From a checkpoint of a small mixture-of-experts model trained on Wikipedia: 48 experts in each of 12 layers.
Below are experts of layer 7 (counted from 0) of a mixture-of-experts language model. Rows are named router (the router's row for the expert), gate (a neuron's input weights, with its number), up (a neuron's input weights, with its number), down (a neuron's output weights, with its number) and show model dimensions 0-255. Each number is 128 + 32 x the weight over its row's rms, rounded and kept within 0 to 255.
After each expert's rows: "comes after" lists some tokens at least twice as common just before its tokens as in all text. This comes from a sample of Wikipedia text that the model never trained on. Tokens count by the router's weight.

# expert 13
router [158 126 167  88  85 130 136 118 147 136  95 161 117 169 132  80 152 140 200 153  56 139 152 129 123  48  91 191  89 127  81 172 153 113 109  89 181 160 107 112 109  80 123 137 163 105 170 103 173  72 174  97 162 112 153 207 150 176 149  64 113 156 106 108 145  93 118 115  95 138 154 132  83 126 113  62 143 110 150  90 165 139 117 152 140 160 123 151 124 146 157 125 125  77 110 106 117 174 114 132 137 117 162 153 169 128 108 104 131 199 141 218 133 111 103 147 100  95 103 174  80 180  95 157 115 155 153 153 111 202 160 116  63  68 121  66  89 117 138 145 106 135 141 145 194 167  64 151 105 162 162 153 116 128 118 135 164  59 180 147 171 163 131  65  81  75 132  71 143 109 135 178  79 127 156 177 136 121 100 141  97 120 167 145 163 158 158 175 166  97 154 141 120 138  98 139 184 111 147 123 141 151 131 108 189 155 188 125 157 139  87 127  81 131 140 122 117 122 165 115 141 100 105 102 142 115  58 113 135 165 179 104 139 124 149 145 145 143 101 138 172 146 129 155 146 134 100 155 120 161 143 123 145 127 131 125]
gate0 [146 137  97 193  95  98  87 199 112 179  63 158 101  97  50 152 144 209 136 166 104  99 128 154  85 132 129 108 152 154 151  81 122 131 139 104 156 142 112 153 128 128 129 138 120 124 151 160 127 145 153  93 109 135  85 165  96 160 125 196 143 154  77 235 135 137 166 124 106 111  89 146 112 146 106 112 153 119 144  75  68 120 115 156 123 163 156 140 112 172  81 156 137  85 145  85 137  80 138 152 108 146 154 164 152 164 161 129 192 166 117 106 107 119 167 110 157 102  84  78 132 123 109  88  87 192 135 177 118  91 133 177 150 132  95 221 156 102 149 114  96  95 152  71 118 154 128 104  94 103 136  93 186 128 118 141 114 132 115 116 156 138 131 154 150  79  47  82 114 148 138 129 122 101  96 124  68  89 123 127 159 105 150 162  98 171 137 146  68 121 105 164 170 123 119 153 164  85 104 159  85 152 133  89  98 122  43  95 139 136  78 134  90 100 115 165 149  87 191 124 138 103 110  94  91 106 110 150 133 128 117 146 138 119  97 163  82 151 146 188 135 118  88  98 124 170 130 158 169 142 154 109 160 161  70 109]
up0 [155 113 156 148 108 115 140 127 123 117 177 202  52 126 100 147 116 164 198 166 141 131 112 152 123  98 146  93 124 149 154 136 119 177 105 158 179  95  78 133 107 130 175 154 119 121 180 158 129 127 130 141 126  69 103 141 111 180 159 187 151 133 158 168  38 149 127 129  94 130 117 103  86 114 131 105 159 141 122  91 193 183  90 193 137 199 128 156 109  82  86 132 121 164 144 101 112 126 144 138 122 127 126  89 103 104  69  84 164 122 142 133 195  90 149 124 126 102 120  82 117 126 121 122 138 186 118 151 153  97 187 159 142 118 150  69 115 113  98  89 116 105 130 148 174  96 137 109  64 113 124 188 164 129 134 111 173 179 109  89 232  95 127 183  59 102 109 137 109 147 103 141 156 168 142 166 115 135 146 176 122  80 117 150 110 134 170 122  88 138 191  98 138 122 146 135  95 168 109 130 148 112  81  93 137  91 136 124 104 110 141  88 116 127 134 139 112 123 171  84 150 189  98 139  84 156 107 101  88 181 127 127  92  81 117 156 128 153 156 119 119 134 177  39 108 137 120 169 108 130 168 187 207 129 130 140]
down0 [109 142  76 154 161 165 161 173 105 182 126 137 118 164 168 107 122  83 181 143 189 132 114 125 139  93 158 126 106 110 134 143 141 123 173 129 134 142 150 120  66 121 199 112 145 116 145 112 122 174 156 175  96 143 128 156 174 143 127 153 169 148 111  68 130 120 138 184 156 187 124 130  76  95 114 107 147 176 123 101 124 137 120 161 127 128 144 166 137 111  94 230 139 149 142 116  48 127  93  90 137 190 131 175 163 117 108 143 120 149 136 129 145 155  98 178 151 144 109 120 105  98 157  99 182  91 126 187 107  97 119 140 123  91 123 138  71 115  98 190  99  58 137 181 166 150 147 127 148 130 145 147  78 102 157 103 102 173 170 143 123 108 147 161 103 170 141 123 170 171 140 143 148  86 102 166  89 161 155 137  68 154 136 153 147 166 123 116 144 187 140  94  95 121  88 101 119  52 121 146 202  67 114  92 105 105  72 104 169 168 165 101 117 150 167 115 185  81 162 117 175 144 100  92 104  90 162 103 113 127 123 173 140 116 107 169 193 182 141 144 169 129 119 170 155 103 174 189 106  90  68 127 162 133 116 136]
comes after: " the", " a", " to", " and", " was", " is"

# expert 39
router [189 153 109  97  62 152  96 109 122 150 100 131  84 141 116 125 111 119 150 181 106 130 125  49  94 149 101 142 164 100 119 146 178 120  76  79 166  57  46 115 171  85 132 181 110   0 128 120 105 131 122  69 171 124 175 145 176 139 169  95 153 142  88 140  95 104  95 128 161 133 115 146  78 131 134 115 152 115  95  45  99 100 178 156 135 110 160 109 147 104  95 161  59 100 177 112 166 157 117  84 137 167 108 122 142 127 100 170  99 133 125 178 160 116 128 150 109 142 117 133 106 151 155 120  92 148 119 102  55 185 173 111 115 141 101 160  66 151 125  78 113 112 153 150 129 115  89 169 113 176 105 130 105 133 152 104 102  96 108 136 140 159  63 120 101 119 130 159 119 167 169 143 106 131 129 143 186 154 111 114 118 101 139 126 148 147 160 145 130 108 105 146 180 171 211  98 191 123 171 148 125 151 107 122 109 118 144 112 124 154 168 131 129 138 191 180 153 110 133 104 173 149 130 124 112  96 130 165 140 138 198 135  82 134 152 131 135 116 108 101 162 109 151 126 128 117  93 140  79  99 101 132 162 181  40 137]
gate0 [ 55 126  87 129 107 185 105 107 158 124  91 105 182 107  79 104 103 128 147 146  80  73 155  88 114 184 123 126 167 129 175 114 168 129 138  59 111 100  50 117 178  98 154 125 139 164 110 168 142 113 116  90 130 162 125 130  66 164 121 145  89 154  93  72 102 127 120  86 177 127 168 143  82 140 109 144 104 183 188  96 202 120 154 138 145  83 123 118 113  52 113  98 115 117 108 165  92 162  96  98 146 138  92 112 106  67 145 107 109 162 114 162 127  43 136 150  87 102 133 118  90  80 118 186 113 137 113  79 157 161 194 115  53  74 144 129 142 116  98 145 130 148 128  98  86 125 143 159 129 158 132 147 144 140 150 143 134 124 119  67 126 141 125  84 233  88 107 143 175 147 143 136 103 111 150 151  70 132 166  94 150 183 131 123 138 147 119 149 137 144 133 107 131 104  58 115  85  62 147 185 142 112 130 131 103 109 131 123 141 131 156  82  99 229 164 139 129 146 128 154 190  89 149 106 133 145 112 176 125 136 116  57 158 121 143 110 109 102 126 111 145 150 138 100 116 169 175 173 144 138 152 103 108 127 128 130]
up0 [166 186 123 133 149 115  41 127 137 162  93 128 146 146 104 122 111 108 121  94  82 142 174 221  91 146 143 148 153 153 195 119 133 152 172 125  91  85 115 174 129 112 120 115 160 158  56 103  87 132 122 149 127 133 143 144 173 139 137 138 129 136 161  91 100 145 178 159 126  79 153 164 118 156 116 124 110 165 133 212 119 134 153 104 182 163 185 178 126  93 117  94 147 103 170 114 166  76  74 148 134  94  86 116 147  70 171 174 105 126 169 136  85 140 105 124 129 206 137 121 157 147 128 110 123 110 107 196 111 102 143  76 186 150 132 135 150 167 100 178 142 158 136  84 166  98 100  93 118  90 154 184 144  89 147 121 119 148 224 140 151 131 178 120  91 150 106  68 117 142 169 125 153 153 152 147 178 185 118 176 104 160 160 101 135  99  87 115 173 105  96 201 135  99 125 107 181 124 139 124 123 124  91 169 127 102 169  91 170 121 153 168 136  62 126  93 119 109 124 127 160  99 118 139 130 141 107 166 140 127 165  88 174 146 139 149 176 165 166 185 105 161 170 111 153 147 145 174 160 137 110  80 151 102 124 152]
down0 [176 144 118 120 117  89 107  96  70 142 107 133 158  82 122 121 127  95 147 126  92  95 126 187 138 128  77 125 126  88 208 137  95 148  55 103 162 106 110  79  92 116 143 108 195 194 192 111 161 114 162 154 126 193 116 120  95 142 115 145 107 140 165  85 168 145 103 144 101  89 105 123  93  65 158 148 104 166 100 147 169 122 149  93 129 107 172 117 149 102 148 128 148 153 112  91  93 113  61 100  76 160 113 125 119  85  89 142  73 107 187 111 134  95 114 138 137 128 144 192 188  56 139 115  85  83  96 133 121 101 178 103 143 124 169 191 129 101 125 132 201 150 135  94 133 167 100 137 200  96 169 121 188 145 116 143 125 150 124  92 122 134  90  98 124  96 108 145 120 149 210 184 134 123 128 127 140  92 157 147  91 100 159 145 127 107 106 140 173 152 128 179 179 188 134 134 103  88  94 101 168 147 124 137 113 123 116 148  91 141 138 155  88 154 194 113 120 114  58 104 154 129 148 113 145 117 192 157 147 148 106  90 189 145 105 183 163 120  84 126  84 165 119 186 124 162 162 132  66 142 110 118 113 118 108 139]
comes after: ".", " ", "00", "%", " (", "0"

# expert 17
router [153 145 138 109  52  93 155 103 187  39 172 188 132 165  87 150 109  82  98 165 130 119 186 149 136  90 105 162 153 106 100 133 117 110 117 111 156  61 101 119 109 152  91 158 151 107 156 141 124 140 113 100 108  32  61 134  95 165 133 163 131  96 128 191 123  91 163 109 145 128 156 107 114 149 100 124 123 107 102 124 132 155 178 151 175 141 113 168 140 134 153 148  43 130 159  82 131 105  76 134 136 177 100 118  89 146 112 134 117 190 103 199  99 156 147 135  92 134 119 123  80 131 116 145 143 158 118  85 143 113 155 133 153  99  98 101  81 160 123 137 132 180 115 144 110 177  66 153 141 182 120 129  80  82 135 108 147 125 108  81 128 133 107 154 124  99 141 125 187 139 109 200  61 114 109 197  92 138 125 102 107  82 218 165 131  95  92 102 130 113 105 106 144 185 177 131 151 144 165 102 163 119 114  68 117 154 192 110 119 113 114 129  68  98 113 108  97 119 167 142 137 121 127  81  85 118 119 131 115 124 109  94 152  55 114 104 118 152 135 124 171 128 138 135 144  88  93 127 183 161 122 171 204 145 108 156]
gate0 [197 169 145 127 115  97 109 166 153 106 125 114 126  90 113 115  75 133 126 102 110 125 121 117 130  88 138 143 100  61 134 133  65 177 112 190 109 125 142 135 159 160 129 169 147 191 167 156 148  94  61 174  90  58 155 116 121 182 114 122 155 177 131 126 130 133 152 162 137 190 122 139 154 127 137  85 106 157 181  84 197  95 106  96 146 182 123  93 124 155 140 130 152 144 128  61  84 107 124 189 176 149  92 147 140 122 109 127 109  64 148 173 109  98 160 131 127 155 138 150 105 126 148 166 144 145  94  80 122 153 134  78 129 170  98  82  86 184 184 116 164 136 117 132 130 101 147 118 122 101 163 172 168 134 143 154 106 138 146  85 146  75 173 106  88 154 112 167 136 149  59 177 135 146 212 128 129 120 136 152 190  76 125 142 112 121  91 185 117 124  78  88 112 150 148 162 109  89 134  82  77 107  58 125 121 141  88 113 165  87 163 134 142 135 122  96 135 100 127 137 102 107 150  88 133 153 124 124 110 125  29 116  80 108  43  99 210 145 146 148 151 117 139 150 126 141 168 184 168 154 132 128  96 117 125 136]
up0 [175 133 125 108  96  78  93 192 150 113 106 100 109 146  90 152 171 122 138 125 113  95  99 135 135  98 112  96 141  93 132  96 139 155 115 152 136 136 127 125 123 106 113 145 145 124 136 177  77 135 135  81 112 100 167 109 106 113 112 121 105 205 112 125 118 160 149 183 150 127 186 128  50 160 123  34 124 113 141  10 153  86 113  57  76  92 159 158  70 103 112 216 121 112 167  61 102 135 120 126 112 122 133 152 126 116 176 149 135  88 103 175 145 162 158 126 133 131 108 103 105 191 115 135 166 127 149 120 153 115 131 126 176 124 161 131 156  92  73 186 155 159 136 119 118 141 216 141 157  82 108 146 216 170 153 107 107  76 146 127 129 152 191  94 131 150 122 183 125  99 139 133  89 126  95 139  88 105 131 139 157 113 160 105 142 181  92 128 177 169 107  81 111 109 181 153  91 107 112 129  87 169 126 170 154 113 121 163 183 125 183 165 152 118 133 149 155 145 171 149 138  94 159 165 162 112 110 152 136 155  83  82 127 136  86 114 175 109 168  91 129 178  83 110 140 169 194 122 158 136 127 149 115 120 144 135]
down0 [146 107 100 108  68 119 154  54  66  88 135  92  85 122 144 140 155  73 140 119 123 118 132 130 143 133 102 147 204 168 140 137 131  85 133 159 156 118 153 109 115 108 174 152 100 164 115 193  92 132 113 142 142 156 134 128 137 117 172 154 102  60 130 152 174 127  85  58 140  98 162 146 112 115 171 211 157 117 133 179  80 129  66 160 124 194 197 122 150  63 152  98 147 166 139 136 175 107 110  78  81 102 126 132 126 105  83 101 155 127  69  67 106 152 133 145 125 149 120 121  98 116  89 122 138 105 151  91 107 104 163  89 122 149  95 131 134 134 120 124 128 154 142 122 145  73 167 110  88 128 120 124  98 117  77 183 150 172 113 161  63 128 110 127 109  97 112 117 134 133 166 122  94 130  69  57 137 125 113 124 116 191 124 120 120 115 134 123  63  77  83 124 110 131  97 169 139 159 108 143 150  93 148 121 103 152  93 178  65  92  77  96  69 136 138 168  99  92  73  59 121 102 111 118 133 202  93 106  81 143 114 158 125 102 187 129  95 171 114  71 149 153 112 171 133 103  89 122  99  75 151  89 142 122 152  77]
comes after: " ", " (", "–", ".", " $", "10"

# expert 23
router [132 186 100 122  62 179  97 179 147  83  95 165 124 122  95 143  61 169 152 127  53 141 117  77 113  64 112 100 162  96  55 149 149 157 138 103 192 104 108 148 134  76 160 108 139 114  95 150 123  94 147  96 176 108  77  77 117 125 122 106 137 112  43 180 123 124 139 151 119 175 152 130 146 169  81  87 130 157 122  74 137 123 110 134 128 154 105 134 153 164 141 118 103  93 143 164 127 109  71 145 176 132 158  76 106  82 106 154 132 203 110 156 160 166 111 119  93  76 114 108 123 130 130 199  61  87 132 135 148 104 118  80 124 140 118 175  67 113 130  96 134 134 141 132 195 111  85 115 103 165 150 120  89 152 122 165 133 113 147  82 144 114  93  70 125  68 159 127 139 141 166 135  97  79 181 160 168  88  98 153 130 110 127 117 157 126  79  94 178 141 126 138 137  99 131 141 199 149 168 101 160 108 125  74 140 194 112 201 129  89 139 122 132  89 167 114 111 145 118 161 111 103 111 142 108 115 168 137 136 174 137 124 158 126  95 100 128 109 100 127 156 117 102 127  70  73  99  95 166 121 123  95 190 148  86 178]
gate0 [153 160  40 180  99 145 166 178 129 152 104  82 135 132 160 110 117  75 166 141 120 120 153 124  96 178 181 126 152 105 137 145  73 155  99 113 123 112 121 132 138 118 111 100 157 207 190 106 127 156  76  82 156  88 160 140 134  84 131  76 152 168 114 126  79 145  92 124  90  82 160 119 114 142 142 116 122  92 160 113 135 152 108 142 199  98 142 141 128 169 122  95 111  88 160 118 161 144  91 143 149  95 103 129 157 148  68 150 133 172  84 103 109 126 100 125 126 130 157 138 119 190  78 141 148 150 121 118 125  97 189 196 149 120 171 109 122 107  74  73  67 120 133 197 187  70 104 220 141 147 154 140 140  93 128  98 132 169 146  97 145 136 100 187 151 142 107  97 115 130 131 165 178 135  87 151 104 140 139  85  63 122 128 140 179  74 172 114 149 125  73 173 107 150 110  98 124  94  90 132 131 104  69 124 157  76  79 123  85 127 160 107 175  92 120 123 127 151 139  68 151 126 101 102  99 123  85 107 135 143 108 168 165 105 156 145  63 107  90 160 130  93  90 135 146  90  57  97 118 127 120 121 104  76 120 178]
up0 [133 140 175 155 112  93 190 155 123 140  64 114 154 122 134 112 170  83 104 117 132 191 163 149 173 152 137 137 127 130 127 112 108  90  63 141 125  63 145 144 122 125  90 150 125 135  83 115 118 166  78 148 138 111 170 126 119 158 133 134 156 172 141 129  93 111 144 129 132 170 159 104  90 153 126 144 137 102 175 124 133 139  74  61 131 144 117 151 150 108 146 144 139 109 116 186 133  87  83  73 130  57 101 168 143 136  60 120 167 165 148  80 150  94 112  84 135 113 120 121 155 135 160 106 163 138 139 130 131 108 124 171 161  69  95 115 110 136 123 112  97 123 163 163 109 109 140 148  48 137 143 151  71  81  90 116 100 171 142  80 120  85 149 197 173  96  73  68 154  17 137 163 110  99  74 156 147  76 158 130 149 111 180 118 146 115 109  50 132 125  77 129 112  76  84 163 129 132 137 136 131 149 120 111 176  84  89 123 135 117 133 121 149 221  94 165 163 104 103  39  89 190 126 168 176 135 150 127  82 153 122 138 140 103 136 106  71  94 115 127 157 147 116 116 110 173 123 177 157  93 116  81 128  93 118 125]
down0 [167 120 112 118 134 199 114 174  45 105  93 127 131  99 142  58 109 103 113 169 148 110 159 103 104 137 158  87  79 151 133 137 150 165 171 150 152 144 152  58 147 147 152 164 164 135 129 104 120 111 128 112  96 164 123 129  97 150  96 173 123 116 128 136 168 177  92 107 150 113  87 102 108 156 101  83 161 120  95 161  87 188  93 110  82 104  74 149 119 106 162 120 121 169  73 102 116 112 154 105 186 108  86 122  66 136 125 157 112 144 124  81 104 155 120 123 100 114  95 106  86 105 175 155 124 108 116  86 104 157 142 120 141 153 122 174 129 133 118 136 141  77 114  82  71 167 112 142 190 104 138 178 101  98 171 163 154 137 123 125 103 108 164 183 148 115 128 134 100 157  72 192  94  81 124  88 128 122 133 118 105 153  79 170 116 104 190 142  99 138 107 205 137 147 114 107 101 141 104 149  99 113 163 132 132 108 171 173 109 138 180 154 135 110 142 158 136 209 185 178 145 125 141 168  54 110 170 180 138 136 139  46 116 155 156 128 189 153  93  83 154 141 133  98  77 179 155 107  68 178 130 140 117 177 165  73]
comes after: ",", "s", "ing", " well", ")", "es"

# expert 4
router [146 140 105  78  45 149 121  90 137  68 101 180 102 178 102 106 141 122 168 108  93 152 124  56 138 115 116  99  99  91 101 145 136  94 142 154 182  85  91 130 119 101 123  83 141  75 172 127 156 166  84 113 123 157  52 133 197 175 180 116  93  96  90 145  65  80 112 111 156 160 125 107 171 164  92 127 143 126  39  90 159 157 132 194 165 131 101 104 183 145  78 145 121  63 135 117 191 141  90 142 148 152 167  73 105 137 154 180 152 175 151 107 163 168 146  82 111 111  85 138 112 142 152 169 122 120 129 109 118  82 127 158 122  99 125  88 127 119 135 148 121 142 163 109 122  90 121 155 131 125  95 118 115 102 169 212 148 119 124 141 138  78 158 157  90 114 111 188 118 129 171 138  97 135 176 143  85  81 120 180 154  99 143 143 150 109 135 102 110  83 139 141 141 151 116 124 167 149 145 124 155 140 140 119 124 204 140 142 181 125 125 119 131  91 148  63 146  97 143 135 150 124  79 179 113 124 131 110 200 200 132  86 102 135 155 125 101 175 108  95 146 153 185 176 151 123  82 105  90 159  96 172 159 147 123 121]
gate0 [115 103 165 128 113 199 126 107 133 116 122 112  72 123 126 153  64 138 153 126  66 156 137 117 154 168 132 152 145  77 153 149  59 122 104 104 143 171 166 105 136 102 161 114 114 179 144 161 145 200 109 130 140 113 139 154 168 161  78 116 120 102 155 114  99 145 148 130 148 131 111 193 123 164 113 154 172 102 138  90 141 141 106 129 182 162 124  99 136 165 151 123 176 114 149 125  80 205 142 139 142 155 179  97 171 166 162 148 134 182 172 175 115 166  83 128 122 113 102  94 136 162 152 172 184 138 127  91  86  92 173  94 117  72 128 136 160  85 129 130 109 142  79 133 100 147 147 181 152 127 113 145 101 121  95 116 171 114 182  66 109 122  83 121 130  20 175 121 107 125  82 134 192 132 132 163 195 115 148  82 104 178 161 122 183  82 126 121 163 144 117  75 158 104  78 130 105  89 111 157 104 182 159 156 116  24 140  98 148  74 145 103 135 110 127 152 148 157 111 182 114  91 141 117 122  86  88 122 153 116  99 100 184 153 183  92 112 135 176 197 164 136 129 152 148 104 114 111 120 177 123 122 125 106 123 149]
up0 [138  73 128 134 118 163 168 190 166 142 116 179 101  92 137 183 100  89 171  86 148 118 149 169 156  96 139 115  69  89 173 111 142 144  93 131 148  63 161 109  56 131 163  75  60 189 114 121 130 141 112  39 122 133 134 116 170 152 102 138 126 114 181 176  75 108 112 163 168  68 134 110 127 126 156 138 143 148 137 116 144 174 172 121 118 144  97 125 163 147 118  97 162  49 182 124  80 152 179 185 172 102 153 113 167 137 125 184 138 149  75 117 122 176 131 125 133 106 100 140 130 161 112 131 118 129 105  46  62 113 160 121  32 117 139 132 126  95 124 152 176 150 100 127 116 128 147 138 140 100  63 143 140  59 129 110 126 128 139 116  91  89  27 117 148 118 135 158 118 119  88 129 142 158 113 141 159  92 105 150  87 148 111 127  94 112 172 182  83 145 146 114  99 132 103 136 150 134 140 117  88 140 137 132 151 113 127 101 137 106 165 145 149  77 116 139 118 112 134  97  98 150 108 146  96  70 147  97  88 207  87 180 160 147 133 121 115  87 115 172 105 138 175 185 116 123 138 141 131 132  97  58 133  72 149 140]
down0 [112 155 101 136  96 134 102 130 102 122 164 102 138 132  89 117 177 143 170 122 148 107 100  94 107 171  83 107 110 126  61 112  76 212 134 160 154 158 136 171 129 103 130  61 116 133 141 147 123 102 151 102 164 126 121 129  91 152 124 135 114 106 136 107 188 107 138 131 145 151  93  74 163 130 142 106 103 140 143 115 130  91  96 119 124 168 150 176 172 110  98 123 122 168 125 150 202  61 129 183 182 114 175 138 113  80 103 134  66 136  90  98 127 153 189 108 121 161 124 152 164 102 195 202 130 101 138 146 111 148 135 138 117 153 116 104 145 136 145 151 117 124  52 156 140 140 138 136 132 185 133 162 134 130  96  98 137 100 143 195 145 202 174 122 146 130 177 160 161  55 171 165  43 124 104 129 137 163 107 162 104 102 127 143 157 133 139 145  79  98 148 118 137 133 157 149 135 102 146 124 121 153 168 115 116 153 128 181 121 156 102 129 155 118  86 113  90 107  95 130 109 147 113 118 118 180 193 192 127 138  86  46 110 161 146 109 210  69  99 142 132  59 105  48  91  76 169 142 114  75 180 140  89 133 176 115]
comes after: ",", ".", " that", " where", " However", " wh"

# expert 36
router [169 140 143 145  79  79 131 108 134 123  55 136 135 176  75 145 133  95 125 152 111 107 153 113 116 100 142 193 147 125 106 184 114 136 119 107 126 125 127 107 109 102 145 110  88 108 131  71 127 144 160 166 144 158  80 166 114 139 138 100  77 117 121 138 113  92 136  81 182 140 183 184 132 157  97 105 110 122  73  93 118 109 173 166 170 161 112 111  75 140 123 189  76 146 194  69 149 101 135 148  97 154 134  77  85 137 112 174  68 172 135 146 130 104 116 132  83 170  72 134 156 156 150 131 129 187  79 149 177 148 143  75 144 115 135  91  72 139 158 143  71 135 166 131 123  98  89 178 165 133 148 127  48 109 112 135 110  94 126 114 130  81 101 156  62 102 174 127 138 129 112 188  63 144 125 132 126 175  72 104 124 100 124 128 128 125 117  72 139 166 137 133 103 100 201  69 170 170 185 135 132 176 180 124 107 152 163 122 116  96 152 109 127 104 177 133  92  99 156 160 229  86 137 116 130 127 111 107 127 201 159 118 157 132 104 128 100 105 121 114 145 125 169 158  81 108 117 129  98 118 117 148 185 178  80 144]
gate0 [ 89 117 118 143  96 112 177 115 172 152  82 147 106 111 161 145 121  91 198 155 109 140 137  59 151 134 110 134  69 130 143 135 114 131 146 111 123 110 121 174 169 169 122 100  92 138  93 180 149 163 154 137 181 130 147 123 161 163 129  96 169 197 156 116 157 100  85  74  93 146 123 124  99 162 100 132 124 110 161  88 178  82 139 183 180 141 143 181 123 123 146 147 150 127 145  94 135 106 114 123 125 142  80  85 113  74 133 110 144 183 188  67 175 180 145 126 171 144 147 118  77 124 108  79  90 163 134  89  57 183 135 118 126 107 110 153 155  80 152  45  97 170 144 165 106 106 119 131 179 105 173 118 167 125 173 189 132 109 138 115 173 117 148 164 112 142 176 190 124 130 126 165 135 141 120 172 112 135  92 120 117 150 154 147  58 142 179 100 130 140  84 133 156 130 110 105  93 135  68 182 136 101 172 126 147  98 145 105  82 142 179 123 148 114 131  93 171 129 155 129 155 139 136  63 121 124 180  75  71 157 129 111 104 160 131 175  93 149 135 114  78  70 196 161 201 148 107  93 113 171 109 149 133 125 133  72]
up0 [127 136 101 148 142 113 120  90 137 113 130 133 181 145 129 202 120 130 108 173 110 149 126 114 117 132 147 146  88  96  90 134 128 114 139  89 104 177  89 117 129 123 166 194 129  68  82 115 121 126 155 120 128 131 142  77  95 117 148  65 139 150  55  88 122 168 115 114 120 119 133 181 125 124  66 110 130 150 131  78 134 128 118 189  94 114 176 147 155 181  76 115 100 130  85 137 112 130 158 127 147 142 162  89  99 113 168  90 102 174 156  61 105 154 140 103  77 151 106  72 103 132 109 160 151 141 156 128 130 167 144 123 117 146 179 158  82 152 152  89 115 114 140 151 114 123  95 133 166  97 132 150 110 132 132 141 188 149 137 134 184 117 136 166 128 166  86 120 111  77 157 174 124 123  58 151  97 152  72  43 132 137 119 142 142 154 101 110 133 152 163 160 144 161 155 128 100 181 111 202 130 102 126 165 104 141 173 134  84 134 163 112 145 129 147 191 174 150 107  68 173 113 100 171 125 175 175 119 122 187 156 171  79  83 100  96 156 141  93 107 209  88  38 136  79 149  71  73  69 156  91 125  97  78 127  93]
down0 [120 193 149 142 114 118 153 183 146  54 150  63 159 169 125 170 125 115 170 117  90 111  98 159 123 188 156  52 103 137 127 111 143 109  46 110 115  57 157 122 104  52 149  30 133 173  98 116  72 112 160 102 102  99 107 176 129 131 140 179  84  86 141 158 111 174  60 191 114 135 135 103 140 114 165  84  70  87 106 124  98 164 116 133 143 142  89 149 123  96 150 168  95 140  64 135  87 156  91 135  95 114 126 140  87 112 173 176 156 113 119 130 142 112 149 187 114 107 107 220 145 126  71 134 189 145 117 104 124 126 139 135 124 117 152 138 110 115 111 111 104  93 132 118  94 189 136 127 109 171 133 204 124 110 122 110 134 155 110 168 181 139 134 162 127 163 139 153 110 180  92 189  99 162 144 130 129 153 141 155 133 150 129 136  68 113 117 127 140 115 139 107 160 133 117 135  98 147 160 130 109  72 171 143  58 121 141 142  97  88 109 166 123  74 111 132  76  87  84 164 126 109 143 148 162 119  96 150 111  93 105 105 126 190 134 149  54 154  99 118 141 157 132 146 125 135 149 168 126  91 140 118 198 157 128 150]
comes after: "20", "19", " ", "18", "–", "17"

# expert 34
router [164 180 118  82  62 155  91 156 157 121  91 161 109 111 117 102 122  84 206 137  66 187  99 139  95  90 106 131 153 116  99 158  96 171  48 110 188 139 160 138 140 129 159 135 128  80 138 133 132 162  88 140 150 148 104 153 134 166 164 121 160 135 109 171 128 124 122 164 139 157 130 129 131 118 128 118 144  98 133  72 152 122 105 183 190 152 150 105 166 169 107 161 131 107 144  51 140  97 122 132 138 127 199 101 143 106  84 193 157 120  98 162  97 170 103 109  94 143 121 120  73 167 111 237 115 140 156 130  91  89 172 117  88 132 130 125 132  76 129 109  99 166 143 178 151 167  88 157 113 154 135 105  84 119 144 161 120 133 131 182 158 165  98  95  93 119 134 111 150 174 168 137  91 110 109 152 121 123 126 105  87  89 156 151 114 141 123 163  84  89 158 136 138 170 190 114 131 137 145 168 156 151 129 112 102 181 129  83 177 147  52  83  85  72 199 114 151 125 115 114 163 103  97 133  99 142 131 140 211 119 145 101 100 174 141  72 157 175 110 126 130 153 131 137 119  91  47  86 128 133 127  98 135 194 138 110]
gate0 [152 131 129  92 140 127 150 102  82 110 123 175 148 131 199 144 138  90 141  90  99 107 118 129 178 138 142 122 131 136 226  94 136 120 102  90  91 140  94 201 146  99 137 146  75 198 127 107 142  52 138 153 137 143 111 119 139 183 134 192 115 143 138 121 167  91 120 124 127 131 108 106 151  96 138 115 191 140 113 113  99 105 191  88 157 149  84 129 177 113 137 142 149 110  68  49 230 146 108 165 116 111 137 113  95 152 161 164  87 132 155 110 126 116 158  96  32 133 143 129 143 126 175 122 136  98 140 124 156  98 106 106 120  89 111 104 194 120 175 129 114 141 115 130 149 158  88 125 111 133 129  83  98 109 178 122  77 139 129 113  80 132 109 157  42 124 162 141 158 117 162 161 170 148  47 174  81 174 134  92 151 114 140 129 150  70  69 169  84 139 107 130 138 142 166 136 141 150 146  92 182 171 148 140 138  94  97 126  74 119 160  92  97 157 163 162 118 122 135 142 128 173 124 172 138 152 142 135 148 116 129 174 142 111 111 207 112 104 129 137  92 147  54 173 136 122  99 171  88 133  92 162 166  76 148 130]
up0 [ 86 136 172 155 111 103 141 123 113 141 181 139 131 104 107 134  70 210  63  90 143 137  96 160 122 154 127 113 133  76 180  99 123 100 156 131  99  97 151 146 151  96 127 123 130 104 155 154 149 165 105 103 174 132 119 190 129  74  86 155 155  91  96 133  74 184 154 102  84 115 166 128 102 193 131 124 123 128  98  84 100 159 139 134 198 160 122 118   9 125 141  63 151 105  91 101 101 146 129 155 146 138 134 115 119 112 129  95 131 150 154 128 140 165 129 119 116 166 131 133 137 141 149 122 158 150 147 140  63 127  69 127 169 197 126 150 157 145  93 156 142 182 129 133 110  97 177  66 169 123 118  97 120 152 104 115 156 148 112 135  65 143  71 179 110 177 142 196 168 141  81 162 175 114 113 149 121 148 150 159  95 100  76  93 131  67 140 116 123 170 113 137 153 122  97 101 122 191 113 174 102 118 133 110  63 156  79 104  90 163 127 106 108  87 149 154 159  81 120 145  90 174 100  98 171 207 154 135  50 146  71 115 105 108 171 167  68 115 146 137 138 100  99 106 121 128  98 141 112 100 151 122  72 123 122 148]
down0 [140 199  91 142 168 171 143 118 167 121 140  92 149 139  83 157 155 120 137 133 113 132 120 145 126  88  86 133 154 159 140  54 146 162 154 149 181 136 127  98 100 139 110 163 193 107  64 148 106 153 167 175 178 136 177 104 196 146 108 111 139 136 120 122 151 111  87 154 154 117 208 184 104  66 110  81  94 166 114 117 114 152 148 157 189 140 122  84 139 117 119 153  93 175 193 112 179 157 119 103 118  77 143 122 147 120 167 140 133 155 134 132 124 112 148 160 167 117 152 142  98 125 114 136 129 122 152 104 101 146 125 148 109 137  91 106 109  84 116 111 165 165 119  86 111 143 125  92  89 126 103 118 192 179  72 106 133  97 188 103 161 196  83 102 149  95 137 137 135 117  96 133 145 101 181  67  69 148 130  89 120 156 122 110 115 184 142 187  99  73 159 110 216 175 171 137 125 124 148 136 126 142 136 161 131 106 163 147 153  88 147 127 133 118  88 188 137 150 142  90 180 114 153 149 137 140 160 110 159 133 135 119 190 108 108   7 194 155 126  90 136  88 161 137 180 151 122 137 169 181  65 109 131 125 152 116]
comes after: " the", " e", " The", " a", " f", " n"